Below are experts of layer 5 (counted from 0) of a mixture-of-experts language model. Rows are named router (the router's row for the expert), down (a neuron's output weights, with its number) and show model dimensions 0-223. Each number is 500 + 40 x the weight over its row's rms, rounded and kept within 0 to 999. Numbers have three digits each.
Before each expert's rows: "comes before" lists some tokens at least twice as common just after its tokens as in all text. This comes from a sample of Wikipedia text that the model never trained on. Tokens count by the router's weight.

# expert 2
comes before: " the", "  ", "|", " a", " The", " 1"
router:441466519443481472492544564522426493518522423513426611448574498521502457502498456419551578532505440462515478473577487531412518448470431526564516562482483527516537499505493427509463565497517527482477532480513501493459467480507505520518614486556479553534530562495472540544483476475457488606487500503542468450523533552531401475468545530522393551486526454500554523470472527465564452526511486539502452430524573491498534469524547484521495533505488546487520497555496503443521523481456497473491452570484464485556550544514464482486464478500471486460438442507514451497501526578521460529590504561500467514432576465498505535530466445514544502505534526518490509464480495482490489560441
down35:481489483571540492456492466523432552468563536483461566455513520503519537475524489485512516419515476516518560528524522493521497482451604530459471441560544551547511423497509542491480512525463501466478512488487502494536474541500464464512535538477482561478530489477451499482590444572416515501555492543579498560540550520446503452441557559541437519574471476490461528551538425544488424481577560499492447530592521491536521480468493483472460420506506504491450428521489532432480431584495460559497489504494464574545495570502489513559536500530489458587472459510520470521523491481497492503454481513528511556515487513463520458509571495469538437484428462455548467448437497559569472451518
down36:509539463447502419471478525451464555493548568457576608491554530455543474514519520498479471491481494539429519546599495554532390526498521484490493569450505522521437425499504522475539457514600521467427529548455484548496504505475443501473471507515470484512522509516518499521536573587487500505513535496484425497485556511573547505511477483576480473533475496449459465533544543476475517547490537519495438516397529548466546528505492503534495501515541484525511520513482545538504473475468497522468524502521520441466446473496517518583500477512480546549494508516532457522420535472458415532547443466430494487474463496368459552530459366466487471494433456508485504492462448476515490507497
down37:522559493456538497445483507488582527485528562516585562470539430545489509431455528511546536488509489575417448518518516491501516455496489511579516498495466500453552495499565552526462499499526492446504472537485504479519458605532513503451434481441495502552504463508474467459550535534476545528494579461459507501490465545484507521514545479497513523489471516433552530572545507491497497558527429454518426499499521496522489509504427483453478518521484522549511541486509488513519519437529440451553460508528520585472478519527423526440555516459543527456533518572498512456486681469461462600499479444478488491514532518503538547542535506418469528463437433531553466521499538496511452441554
down38:502469508544487505486496481533508510449460517483481449558473489460538529475500573515508532486540541530450522518491513440462485532431498421490488504510482498489473495509471507467534488467548422509470449499460506645569523458515401526503485465480447492489529522513545515483477581531481488422444513514505438502467482471505536613488483489585530400582478488472482522488542453475516551587492528526440465481546519459514508527531530499506531521580487426593491449446491478490559524482527534501514472462543504498570446535516462529492523469524439534506574523454540394429414456521581561549505508515482491539519512480471531533498420543459459488569437490461436485506500481477459486523471
down39:486493474499548555460515490544492474511475442539585523475474482480497465430461450463533526485496472481410431503504477412571561469508495494509478551441480500480482484446538537550527475464535470461506518550516448517551515476478547500495504567512557591536500492494534542492458490493456508448501510493487467512490501493512514552499503499532527494574563421555619561483509530554481487523469523533471522532497512447538477513437430519527605439446527445480455495509499485478502539465557439482544544475542546495465498521383489493427545521479405494457527503531494509432440473466563443549459447499553477516483523514537484476578523561471465534440529499580571477507480419417517497474499
down40:479544541519566574580516490536494575458461518535469590520479462474509481570526504444517508453458495541473507498487507517502480501511495446476483510535522549563494516487539527564490479555444509514528465550494475478486519556498512482544515420548512536488493496533529472485488421521593476482400517439560443449428497543527490494436464502457487492455505536542497477523624470486488526533530503475514449511482488581503494502479433507524551505469534359505518536455498479452490445517493465475518508506469521511517442547520519550526508494541519555474536497535556546577520627537610531570451561535523487486491509433514476483499487539516457498534452472486494475506424546539586435486463
down41:414518446500466499486468528493481495520419542517464476489536552494487488513489552479475487504515507442456479504484540518504490486441468498495495465518535456531502508574413576484526516600531537459521548380456505527498424458513466446522475503442489560499462475495515395490496524435555535486478481466513511444475406584508499495495496451530541547470461431558476481454457555446510544482477513485461525451498510515496481463479499509486517451516501507511473521509529420499517495513487458519529461466457522535442507475512403557506547562486527435492432531501496425556478516482498438522543443479503455530552568516415515527522430465525521535517605449535577580531466494463474613481476
down42:457531529517560487498525528596428537470505541469479400504519491551481482472552501515491531414476450487523508552531471487504429473498502546426506557548508496452605475473525481543556435528425484495524530480469521524517483512509510464468503515454539455561595433516571525468562531525478478522510458552574506519541527523518515468456488521561507409545439479517489562515487438486515492490456584463463439430493506512486497485500530459579528548551560499556423475565492536452483462472476506514502542449515416518535519580540465490512539501499530473492508533478522483476458496567532376479516465522470456538442545447503466487476482556432473506487479503533504492564470462449541466446466
down43:500523494520536538629438490495487496502502474520461436542439466499464456537468521429506514536482509567432452376511499528483491558461556391534521457429530457481490557452445506492539489466542570458492452500500515524482505551599487465481498568509484464527484495540548440509455461516504541530488497483565525548571527542461463503470558515475489468498509428488471454569469577454536492550438491497554540499481565479538428492539530465513512492545473510524536547501482560512512464505444485475547477544419424509462509441530582492452491576444497566414510499545492452499502502494481443636527472509523512543517496489487531507475479526537525489494505514478486467561476492523512465522480
down44:478437562521553539412491486562479466443539485529525533518505515556501526441519502553545524549552430558488530562501501550512521458407487500457500536473478499448513481470517500540480475501502496433526524483535522468471560549585497482477478557500463491498478476497465482520534516466476533540475482531429481541428559520530442505536484505503489496544513525594480449498552458595429467488523525522469463488511434483554497564544537464530434535449589536438545527512546566534536480473529477450535476478508585450458498523486548477521510436434508430463540518516560559524440439507483495391476463498482567516510507505514539507489502626465545490456490505468506510517385495492468465452498
down45:517536482535466523561483484499424525488569434517540443453434436508494470457458485493514469455550557512496494499498482532494567462509482499504511426434461471423544517485493517488488501495516544500438576508446542506494445525422488489521514547495433558507462451478445464555519545462489459534533411500475463500524511479490469485550475548539513496437568504531484499520496576516540432475495500459498490473521495475493481523515497544517470550487547484491508496478498553481516465436448471465395576541481539590537458509462471492562482535476559432432584541510516496453490643531497440564425537462529537509557474535433500536493523515396491528489526462500522528475453544445482445575490
down46:475426479502508601491439547547542473464491475506517505469546497580540464555470569569522560502407451498551476579542548461533511481421562517552542454488541542446498459448464546487514488498481513459488454411529439489583463547498427483520513535476403487520450477536532486503433514507605500526513446559507546500554477539416511535532469429492518483491524530470528469536502571453438538526514509467528483484514493409547465484508529471418503436474531496479537466566540484513568515523439492532525448462442448465426517514561438532499486496489511467450531529493560479532514501482523498451493544452549455502452497513463473509495482496494511463571501477536519439531504523527521507488436
down47:496530487434528462464483482517485539509492481561509514529472477501461525462572456428480538425513494514464492519436470512431469457479518509458461495588515551533457479470458436541535471505470505505487603521484467522439510508519497530510547524444475495506471548514442431466426491493547482433508487535500473562555499553537565505469501495506479552536570473533569562512575435471406556474567534505449462490510495525483564515523482518428425451493522510500515477504548514527478505535484494566508503469472581522504452595474489547544395551466501501550505514392475477537557432514493413431481442422507573479463544556502528502458518514492466515516501517394517517509497531516484525480535
down48:453484513506506590524509513494540526500541499518479470462520509514473548546497470464500464547495443530546549436504515444474445525490544596509445561505499462560532431476519489530443527471514526521498565407510458473460441470553539542582593438452531552510464468486519530475481462535440500512496542481431495545503471517558496506470479494472477454483553490535515571485496534457543462508506539508532455529467518492490472500479528501451448558483521506478500557461504503535545530475486488499477520469407432438514464471516508479525538485470579513423463507460485543544527676485465439648457512429495434502513481566445477464518515524496505487505476549529519505559494488473569540495451

# expert 7
comes before: " |", ":", "–", ";", ")", "%"
router:476550510534525440536419450477475477493502552580568485526554495513409511488472504573439508518450481537505641521474489472536519512515506542500525489475452457521503507547494471490480468473452535573490475539503484494515528478515495510471605550422440503535553459534545537478517548470456466505545467476452459499477503515456474512588503384531489521419538489500523493473519508449530475504454487594412478469497551509480503497436508440529419481564473533490476503488497582509486495524490470528525446561466523485499457546482527503499483471478541614550474515485517462504490413498472506468432458586539515458460565557514532423549454549491494500468487450442549476507503511483453479458475
down37:486447576449468519479423452503511522507465529488481506550383561450491499482474455514451465487493525499605562522488508476529498434524509513492474553521528508525502508462421499528521539520462454467490461427466592494534542473495462528502534568523484517487537495501489504508461543541475426441525470478483570526456454478475491527468492520473469429455455560541492551463509457512457495536483508452579517434530550506396494499453514548411467590550539421517528542523487476491486564453488516521466539494559421557442516582484474499488504477518497476530486447432470464492525409535540485451545450422472506521579456540543473477532531472550474503539515450512491480443492526443451514527550
down38:427459537445439520431472486540455483466497414459507498468475526457506531497528562505457509515463458504443443618587548466495542525494522449476542525441538464437543514469445476443468474579454483525480501482497520513565483469451525506461484488527461407495530523503469450520481501502511490475483523487538504510486475524518432520484425515480498577480496477454455603430456468515554501494518495473544586517529536523575519476465524483515441470514471494496420515497480419466588487496467538502481532487554484495476449525394499503554534425453558457466523479569511554510409444498537474509460555558505515545463507522542479520477531460468438484609486546536455520489488480481499500514557
down39:482531555450494500370467532550525535432580493473525578482560510508472454529470516449510521497448532515569526484486505464507470492496569518492522511505477470494476454459459530460547459543472487475546439482443484510508428534522487568552530582595559587502525491432475503512488511441525496471539497500513441488528470515540467440451500586537536445567513551486452493537529499488399521479529507476497564542512448464517485542459558502478474472476498461499428507520548497499530529504534431608447509480500517478525522470489520463516502435459446515490503535475488557470466472508462473511461509509468542542479461483433613497463462534528454490535493519476487570596545481583462419547497
down40:549497488502505489486475534486450466454525374469550426522498488479491460570495539423471445513506506493508572484542464465551533582548594539432461507525550492478466486511464494470461471493471429488535498478487477453580473420444478534441518481533514460527525531483484496459543502520506506433520551548497507506552498454585478455540454422501525529495466545498490512526514525475471534525569463429513467424464455502520492531513487500464528436467412494415528479513555444537534493465488458406501518486446543564476554528525568471541517511500481475550530586492462548512518471422515582473520469475448486478441460431475528467507466474447538530457527544531489483458441481522574541558503
down41:530471468495462535499538536487528580485482457473595517448497512528482483441547454518505504494504520468559532543508587444505486492501481513536483473475571447561487525494494483553560462561531508496462533530448447569486525517530430561493502586443561480511531478497569487521583564452457425539484501557544551472428544522525542524575441484518522513496471492566556506539502492510446527502496467477529460456498444486509522432584432501554492504513478509537599491495512506481435449551577462470445516527478568479469557537490491507422513493517488498532541486517535532472520521480452465538523533511569517477353490443482451518541480538460483497479525541534455578523526544440438515503533
down42:543520531520458420539463466482493495465507448544503470524477477519586539542502498494476493437474465541471483530545475484489553474435489574555490487516570513513576458498444590535522515553476433517562448525499495517473489479449516523440496471490461482471600497499413570514505520494477446543548487433569530523501528564430512593499519385494543557519549542485514510475492534527490493498512494536465511497491457478514475512525485520541504418438455500476589427565457440454523507445535444422480497549452459519403544511503488483454496486578474547491495539467499501470512399504481526504471508541504508510433476485453488493550507489577438424462468495451509501490455466464499579494528
down43:474450473505451500548426535447428458510537533526521496483513473477493470507478534539511500526442519513386497466464534432504538512533536502462515507499496502491512554515436461516490537543446454494513468513530480566488484530463537490530544531427521541499577522468503512616522521499533574471505503567543527566574573421506510516456470542480502564503474496531449452494517460491567462475557535469495449456447528500472417608450479489521540444474499576510475486505522542516486481472424495477526517467509526500527525479470460473491526560459530452481543498479472542469531577442456562568486468495503458543448493525489364537524457519587557534592473472455542553509488462560489486509544
down44:494516506531464500483409580462518429507511456432472549588542509522570556524539498372477465435479488476473531492465521497555531506483512486564499539464525467529523469448514473431489489494496435474514524490452537449500463437548499483473503471517532565500504471500391440522432507482494497471428449512554549612523433538606485452539513488504529540502478549523486445545497468520489459468460513466580516526467480531470506465460500467468499518497479472476429503472533485485507505507470543610493476552488482472583508533474542430464463499519440463453531556511470440480481472506453541474485464499461486431577462518432490488490452461569516532567503587489526505535518552486533470471470
down45:490519552450497530470498495336424445503550494567481500549554465527505497476491417450521530519517520433513496480537485520473573467435476428535549475537429505451515473499529481496465511442535502514403523509457522507383491407530517497507515539518507448526434523483528503429474486507563524477514564498510560497514484445529588531583508470450512450480528551569503528447513455498445535444502457501489492521466559459483493448508501505503565532461521487526484419510474474489579521532475519473460529503535463462512489502536575537531511431476515519531428518436477577537477432511552482538511450508432487527495501513489458478564481475535560498500475456519414417489521476488491475508498
down46:501475485486452504500523497449505466508493474492507523521511541485515487438511475475505453548489473498461488535475426413482547545481504411565475519570438490554498483508472480522581518486590484476514452599525518514520539478504557464411465519502450451502495434501534501492543485541437437478521477545561471417511546508472518519496514484415558485416514501497580535434525490562512427438587550531515521532463514490529470504529482523516507516446498473457498525487542455455484517488515487547474474470501554573515426497553533531528490537445584515572561518465451474455477482472521494470440557475480439487471567472494560551496458508456544496548422560401530433520482502556417543478494
down47:491586518550600460474435477477500568550503494428503542517544549446493540577527457516479516511498525477510522515478511473448515476531495503492445585554483539481548551501506495473530531437470480512506485487506497543500509491459484464532495442500491517505504496530512568566535475529560537516498515519502518424453507459486409503460497538543540539567412577412621438532559512455506441472508473430453482461466484479506426509485452507525509495503453548469492464539494535543488506524452539530532507477526553506525500404569525471436504494502502466505507464517536422431506400479465508525529561490446545457482569503544526530502470539542495471539502514468463468484553412603411468502497
down48:521527556549583522520463460568414526555464483501516559503482501479509520518530524485551432488494513530469453586461530518540585528561505517501491555533474507511545552481507486468488448483467431491557552545505523524422595534552526466533539507443491578493518492499563492470440460458531496530489504413464499505530511582511441496481450559484498539496538430510475434467540468456507521556524517480464479621451501471474521515490594528461516474505475459438542455446491467536542530549461505548483511468462556570435514479450393545499496525454487495440600525490522463537493483495481455509534434528508493500477488559466484461578494459530490486490538542522546494459554484560480506507561
down49:488580430559525496516475514540484500472502511503460468465505495504466521570498467495504410513469465426499557521535531462456451496470514494418434509502460479500549486568492528480572451497520460566485505512509442551501445534484541489472589459501433468494452460514537554511524501536531435561497592490527477565513479521492492524489540561405525524569493512420499440545478443462470490589501478489590496510515443520476499510505494554502434504487460521565460478459512604541568508498481514501470552485517538451446533483505498500500493548559486500460547442453552553515553453477463465556406527473398482497514497432532440529493565504534544447421556521486516515483510523561542495487477
down50:536532552473459508477438412514519560509508440506529552469502594521487515482660471498474480499396452514461449518453512411474486512535493542484476441507490538511501597425481482543465475510487499575515457519495492431487501517507496492463517500427535539541466458506431514452476582470457523454486481517505476618491512452474514527493514527543486495445464553471498485537524511479478521532479511458432564494547503472571483467495531483479561519516605504509538535560455541533456498515525506464471493544503534494521480545426458525540508531469435490460559553504464517482475544513551488540540515519445446492508498474446477431474423567521442487465446437485522524559529559470442511468519

# expert 5
comes before: "\n\n", "\n", "=", " (", " The", " He"
router:550481533545514517513546466544564495503513422548503498543538480521509467478395514498631490477480435494488494495548542573495417469397524533609507463489448460487465548520528482475459525512509514537569502461540480454553506547506525534527497528516469512524423546425470557499509495475495544502513558474568514521480547521497444507491465520486516523512471562496472545488404534470515499539585527536488475543488520485575485520478515569544443542492533443572533446504512508487465458536497539461514539507530468439436529529459515462516544487506471536478468590489626507424594480487507468471509442416541456545505502473518482450497459500461478488485481501538536474528479513548456531567463
down8:547483490481540590513427516451464492490487507488478476461543460482560540539546500507427451486460490435522598537513517489532547520498531460550446498510534583513504462474518496528482495470497396504501518467469492536516461500513477572509467506529466486451523466551548493470448479462512491497472470464444520586488466437483518557484483433449454509564522451494465490474597446459447546487509500557414582579464530452539466599524616443487450493474450473434535542514448425491522502547465485543483531467507482562560504436498498521470478500518535471459522482529436527480518547482451501519461539496454405496494451591528558549461501451528504502538465538513489498531513455469434507510477
down9:436534476504592480499535490550522507525490513539452525449478502479487469523478476552527508467498523489513534515472473480543459545484519508494414500552510495470546470491489522500558544472467541494470482489497522482531527571484526429547550537455521482526506545563523526463462401501540504467524460554477556568475467469470440465501568504481508482518425523545556413491484478531506510516490453545433512479558462450493512489504553476531560443570468484487517513498524533468527492498477504477548460490589497521533517492452400466556520511475469528452422495598535567559539568525448549539398541495434491524501455531467430433443582494518476545497547503594426503458540490504495486483374
down10:491537463566531481534511486447407514510490504512367490507455588523482464535476525490550488526436483506512553518487514448530508513588622490486552524515465523512518465476490480493468488518468489543562496452546508510525499540497485498483536466554494507581495516538490508486492505549528521519516478600427516514496523473486480536486470494515491465506517442564497407502571574408500498468503452538578549480531455535520468503510547529454436491541480500433555576542495458472498525521529479403620567550472463523459476443481522536533488497477497511523450574504590481504454469554533491545547530503495449456485458471495455546526493496437473465518514455537561525582571465472508518460467
down11:463440520487474512413487582527485531483518506537542557515518481511482497535473474483568502525498425487565573517588395510556478462466521555460504470510452448578511490512448439457589600439484512450517491444464532509521523519421491491494497464509534472554455473473472511496513455495468523416523491522505503540490487507562542478510542513547458496502544549470510458502493502488503495523491446531463470494428453484461553552480479497473595480519491541508511500488418517565493473565526479503521495507406435471550476503507484534459470452449474478438512525492530472452474554455449532602477510598407459540520580462474448536501491508541433492537541533468506520495539450565484459535561
down12:511489507482448458543506514505488554473510475555527453553489497461529495513511518573415503474510493507548459398444534522530515540519443357500491422484577553480488537533507502501514558513452549494421501446476536510500508507439571467571478471517500439508574458545506440500576495532455425489517482475535488464448438563477458549599500533455471481470517577481468497503540428528508501497529537578477511580541517467456517505543506552497478484555467459513537513482500512564563542570429501500444550503517533458511488497559529579512560514517481513481411480466493548515479508567541522488472482527512590522515468441418544567542466457509524522478478479494474501548488532505510466534511
down13:485451535509475476428476534489459524463452523449496483457573526523514497517528447554469481580579487404432468510440469488499497507529524563465502428533544521543566535524515507534458507551486512494508523493503431509509509548551546478512460565498534525450534462581504514518469471531493560496444527558544502525568507501523526506578460496500473483453438528502431595534527387524550507488439404547477487501453497538504468530461493453460554547543457537521471510608488511535519491506503454502441495418479467498502509462535498545508462534521493469420456526558476470486530524466423578530473492515431554504558505443468513444493529497511505446538424435514460557487498485577482487461549
down14:508474460593582546440531607527512476507471477469530422513433573566539515415530485543499481545536542534519435551505488494523524499530425498548503464503570547484440501525456492519506545522450539478490527506534480508557480550509535473560492497503531530494492472489511437500514512557498452454525400536475504474516531485470540481508484550541440465514550498434614514521489478502478509522572522474548533489510382457444445470477490537498508491491492478519519530501505469495495501540505588551523483499485495436539505502396507548495519441509500501558470519484450541507458440524555511419523578498512465542537563483532559512572476460475524478562568505503488475485485422559541582569512
down15:453543493524511575551474413554486586507487549510462559459469462421509498530490499489438459546518581508519439378543472520510465497525485491481463539491520567536454505557591474498491465563532484542579425527516451501517493521512486484569509388615535466527447501476546517523514477501474560552454475508548536489484489525476480548497473498467482515506512542470479502505496511482497570553544426453504514566518509529446480501506500538539524517527504434550520515571491493530480464478499518480441545457445418405574559443500482514503525527454489446510541505514447490509476560519501475534502474493453454440487503544479485529576486474526494484464493551395537541470446501537546560453504
down16:449439539487540481569545512575463510556505549480467465516531433487515503543519487519539578547495535487482446501523474460525502497571540534515550505407440458435473438528524497551455478480542568444488478523490511555515480507493453560491529525506483427510478479425549536580428551497434473534497414486602556478474456499504458493510491502463537535515455578522528479491562463491514535473531536472501492540568489526554476386537528458521513480520497474477487463557530500490560592524473487541462468488529513458507610488484505507474553593455464523560474531484516487427547550477474552498558536528520490526506559537492473469514509498545530509499436453556457519400491516470507527429486
down17:507501466453522560576546510458481502549476513498445504506604556493511454514458576507548523489514469500493581528485559509511567527585453485515504538562486481483502550457429500484409498472557463462465490599497552486557395466521523516514530514550481580525519557530489512459475501452525484548477530486504536425520542479490506480481537534477515531481528419546544501501497542438426492504503524454456489458509548486444549479552536447463492479562454489444439533478507554487491541512438537498469579477480520555487498482580480535468506473492571514509457566564503482504508520528539433455443478433535507455566484570423571544494478528526473504512566485537446456505500456526466578460473
down18:517416507505523517459538453478442435576545471487593512495459508529507511445470503484529465522491454479538472479559502450434526503492542467441496505499446486503448484414422496494553553480557446550450517476579476499462479573546495505476454449450443502514514487500541458473434553561498425515539539443498541479463490510487528461592500483480486465534468424445430476454577524504488556506508475556418476446501451495556474473520511587472479482468552542405507476535497485452450551490559506452514504583510520553520441545489586499461510551507460528473495530497517438577511463425557504498516504478526502477512535456541468434477522484468492491523530524494458454553502509445554518499576
down19:439522540507467504557498478475522496459525469515470519484518388510491516492558540494550518551511511454582438578527550492571516469535520529534501432496503457570525490490479533481425461510520483507545463515505427478419505474476565506467483486491504489499493505482535548439579439468497516609440526511528447519461472557471512499569463436475531506458465500567465548546466502511543456432448518540490536475470507514449447486493427504474530508490511455552601491537520575510515522534523482491416466497542494451518540550432506503483468532417503572492476535511519496508516450536460544541575504532472447507435467456447489492454586413508579528461461471536505443422516553518545473477488
down20:498501561528526432503543486507484533486508523509472471567501535504477406456563460468502463517536495473526515429531491516501497467504482581505452466453516486486502511526572543421574585451506535535479480513496492527574480546537476508519518509481474429523513467507496551540462454461417563420548483393454599504514477529543542531445541443518381539485438464515484462509466542524554522554536494469509480544528527503453496417494490504503538485531500534482557545403517544483479466458479467502457487508490446464525499506545462513412496455568476495601502470534464539492504554527481540484502472479471489505545503440559501484505448536532517443493519562473412557462507499560537576432507
down21:444480527412472549498532507506491503500428578453522536447524539476487483481503488495472527453507507509478528450492490446424496498586466456482426499512509474510526526483495454439448473573564533497458551419495476531467461463501509453445566448538507477488476482433485537536476459533530482484432489422479470466494550465537549572539578503577501610448500544459484447494444518457531503529453508507478482479542495439558457520502463462487529571447492497569498518523544535499482423516570522531524533488511572488574526506534566489436510551494531538473543468525456492499492479522499496406494476429502565435503550506471491563424523481444547561522568554487496443516442480524487529516574

# expert 0
comes before: " of", " to", " in", "s", " and", " by"
router:463483525557511517510461490512472517488476438521465530508482515530609439557525439503469458527497476556470520500531423519473431480539496546545493523432482551468568500511459488469406480508464505489494434494525464571465476486512501462431515505498446485526475513451435537426460522443453481462563514498582484493516491485566511473515527443482490527521469405456500474593505477545527537517494496485406481511498526423507448438478468491479486426450520563553482493437477513506467500517448469446470539547584524522425549525491443549569525482509519458468502545468522512485521473553532472459471441496527526496498570557520539553472481442518563505496514461572492542465544458400397540544506
down8:556500494535536464584483511468556572428474530535520449537499538514547529481510520462489541477542482463530492466475493473526590443530431551451473475629623511496527446504514485513564553503495463487480518525538529515482496501519471514482456467441509494524494478512514437564507560493508519455457515516454507547520455495521476529557460528482503473530486523515494514489418424570520535472466593510511498546574427528531482445512485580516497469471493582540468443440511523508476560491524537494527491501479542401538489547530544532496413514529557532503532535499580561464484572484435567515514568541576532526430492516524504448484581502561502473446497450489549474500506494502460480515555
down9:518492524499547520462526558507555543498422481505483531451408534480442515480559467508489521515441482514497583496462486500579577471532510526513431525507482465555442474510494586427558539529498501487476570441459498516551540488517465487540493417556567420518489490478534449491529482456452507557537538482500513515486409467473493506500457450516453456543541526386509470565569505482496514451492470509536471486414502452467496513541579535530408434519443488511534445470486490556510403553436446465527455503493527545461454572495526574542561454519449531505479523467564487510585452478447492546521478491474493544506515434465511456482483496510484463487505474508533504475492522451443478458513
down10:467506499443482515528434557525550525492507514469512477488376541489426452525513563460502551524540509497494459503489454466535502451476475472493505447568483449461433479458476451457524518530479585447540487528498471519506490501469457550398500461522533531523511526521527448514523392472450516557592547536471426500540461573484488584438496505526532530464508501424527528500516535484574531473490546529530487466508468449533461484537494569495504479450458515502554558391537480486503541563533523560567499517506514494472462502523457493552412539531516463494488499499509575500504477547543507544501504523604521482488497509494535445519479507465534548535495487498514418463453560613435478509569
down11:461489481436477511471503477592441562563529481445407480472535605517541496520541508451456532384513543528476471482511470488544473542437558489535548510508447569482532485481474502504498472467494485544466487526482520431511526491481431477521530487513494472514579496479510510509480559476526489525528509513585455476521508501498485495496416503534436532458564497445476549466349495473494504520501491505487560527487490522501548478458432431538529519525512515560525534564481503516495494460483446461513491533527488479574449488428498511524465472515594526453442451543439536571462554599567441473563563482468492479518465547511546524474500498441458497526498533569516515519564472470469432557503
down12:502486510546544565487539531536468514512472482467491477536421360535448430512476479477491476511476528575440551500496500497481475492504485432499500521528510533516485493485495475408493464567482514488523487523542483455487441498479447616544508506456547537512440522527419557547456549480449486555501504484496503554506535530564486506493513522526483503534467481522457509462498553481524466460557528571529426467505525515524566565545500549465475572484518472503479543484539516508583539442593568523594511527549540575490537528509592503468482519402412565524481509519503470521531514522500437537567516516548486485519496506554507461556540429508530539483536509446432503479478428498516573509548
down13:513451481491512358467467521540454462537536483494451497509597463482511572473460451504527544446486529524455507449516481521474521465465513544487533474532457497475527433517493476521517532466556467526478504495503467578461471550450519461479477438502562562446545526461505627493466488525488497478537529469539575457526535491537468468440458519484494432482493509562394475544438516537512508525477512470423523465510488541489533501493547487488541533586547469532488468546434499495511566478505495490473538512499531502518458518562484490449555485421489454461453542540490497504495633451525420569495570473499544452610545530491512459442553479445517480489455500530515513436516467489530488527536
down14:404485560546491460450550436484554461485540521506503525390496474523545479516506536498535440530549493576514536428518456520501553468494496548429503526514398495527454496512444561446497493458518564525583535510582474450547491425548460510433485518423444502431467457522506476529459475484553512465533512503430524497507579514538510523518570493531444525534477521512467444434476497503468495525567480482509522498527583493474479451431499512481487583520431544541497490474471485554445518468495511568524496516546517571411482522506480514509455475532499458531467483524459499500507517504536487573484510409473486417469505511515473519548602518510495474521450499411439458542546535486501513466500
down15:509498464522493492516450550498485519480505526523528479516523494516462585484556571443480522512475479520504606471562465475464529452566462520505450477469538476434528494505558469498541439545416515569481576430537510499489467541504466491546456445507582499516456498465471559502495446378556496508493399450539546536505390461529500577534485494506448447482427454474519453497494519504532487522514545515576501516607534501578491484497505520466518500520472460499501563415451546517467435463538513519528535460513454501526495515486478510466503488543486513460564539431486570456451508466557555414487547489447465545550509527473596418513498501542525548499536514548508503498481502513519482499508
down16:552519560451525521485446529461529543472528515461473454510493540528499486479500536412482489450533469484498485495517488436488571531463436490468515491424506509512509485525470406503505532552473522521448513504453501475518462498505537486493493510549518521484416496473453441458510561515454519493555520499507454570506476512531448555509514434524534565486503477479538446470507580567463511480540502452507533498509484525514543510500456584502476509459389459527525569432511412469493527494498492482491482490514459547406528519432467435515444518435460527519515478455468567494468424513592422469546441431491596534480542452491487383471461552484530533513535544468462562588439554477479522477459
down17:578518472469502436507537506578437471587520431478494534496517538528476530573508523505534408511529531464515429441533528495457447450532485487544517552478486529513548552512419535588522513497486449527595513415513506451500491486465616441505551496493479481457550450518515537425460585449568477527478512477498556465495536436520393494480523460506462528518513438511522522536455495490514513513536475508526505461529516499545577489519595498568562514505527540500465487496463474520534505540507489490510551540549543455477528505543504538501443434472554522483631495530550470514455492504519503496478472471510480495548482474503523507551546524449496513448490509397494529547492520405479476546520
down18:541503467488493513468569576525461549513483549493463553515502482502526514530512385507529527480499485578540493555526464504516545489429466488512440435489575495463494531439450473477435525530558513525434518536565515497584527480540571397522581488489460476507541535511511462470542435459526445483547476518518465456482562510497545519531509498461561482509517584487516475471525494516508484494531502487496530429491510485513506499571467481539452603533536529536509539560492458535542526458530493448458498550457477485519563564507499506458547544497467504501433450511505427460443476509432516547489504496493564562519505460473523384470519522494493497570464571531484397542491482543440522467398
down19:524488483489468556500515536486531479470582454433480503522541594522472495480526468505500472548516553498503486479453489526444436535433500496524501488495474488503497440534525496526492548372538575558440545470477543506565482544458562534540525564449506551515565448538513487502493527577534547479460483486492542420528493447511558498512519545514512529516492566482487500542542506451501524529516507546433541510511502477414528566506507508527462553462509489454411515541497493442524498507524528588500513497436377421566564483519480521527509570502468502446500496522535589400455558575520467464585529463494524498516405531442475516501459504455483486509475509535502450492500510420477518465511
down20:462518584434499473479465504512455492515542488430445471498467470453487437432406505475470467518498418565503513501444521567506543546493543479505454475485541499525539566542541519519576551475553425516607521519561549493500491465469517495490475490557502442442590480498467493510467508512502458524455513527467478469522494510528486501502521519531566532430508505515495503537543446527526457404554443524449502515482440472420446470563509482460552440561482465470484513507602518502461444567473489480425490488517518523506517474545523565546514521390582488483563544522530478481571509531517519546528497464522505496584479502457455558529501541467583473572489507473472482446503518480462480515559
down21:460532442454539547526495477553528469524504511458579478480564442461537494527506562459480482455456506488512466567500487434558487533474538477541551508511489498421452502465496497510559470490535426571495502469494466454502511474496430459516498514516529495506503544528525563553462495481492406502493512502425498523480520553418535537487544485496513449565501441508553504450461458486486509503426479419544499577444515466560500567493527517475540459543409471433455542479420477448538439508548527449546517474504490539437403470489505479522542542448488522497512536486535510481486523515493449615507530438506404503549445545451481488551508519583475543499473546514573474571556478540502473442473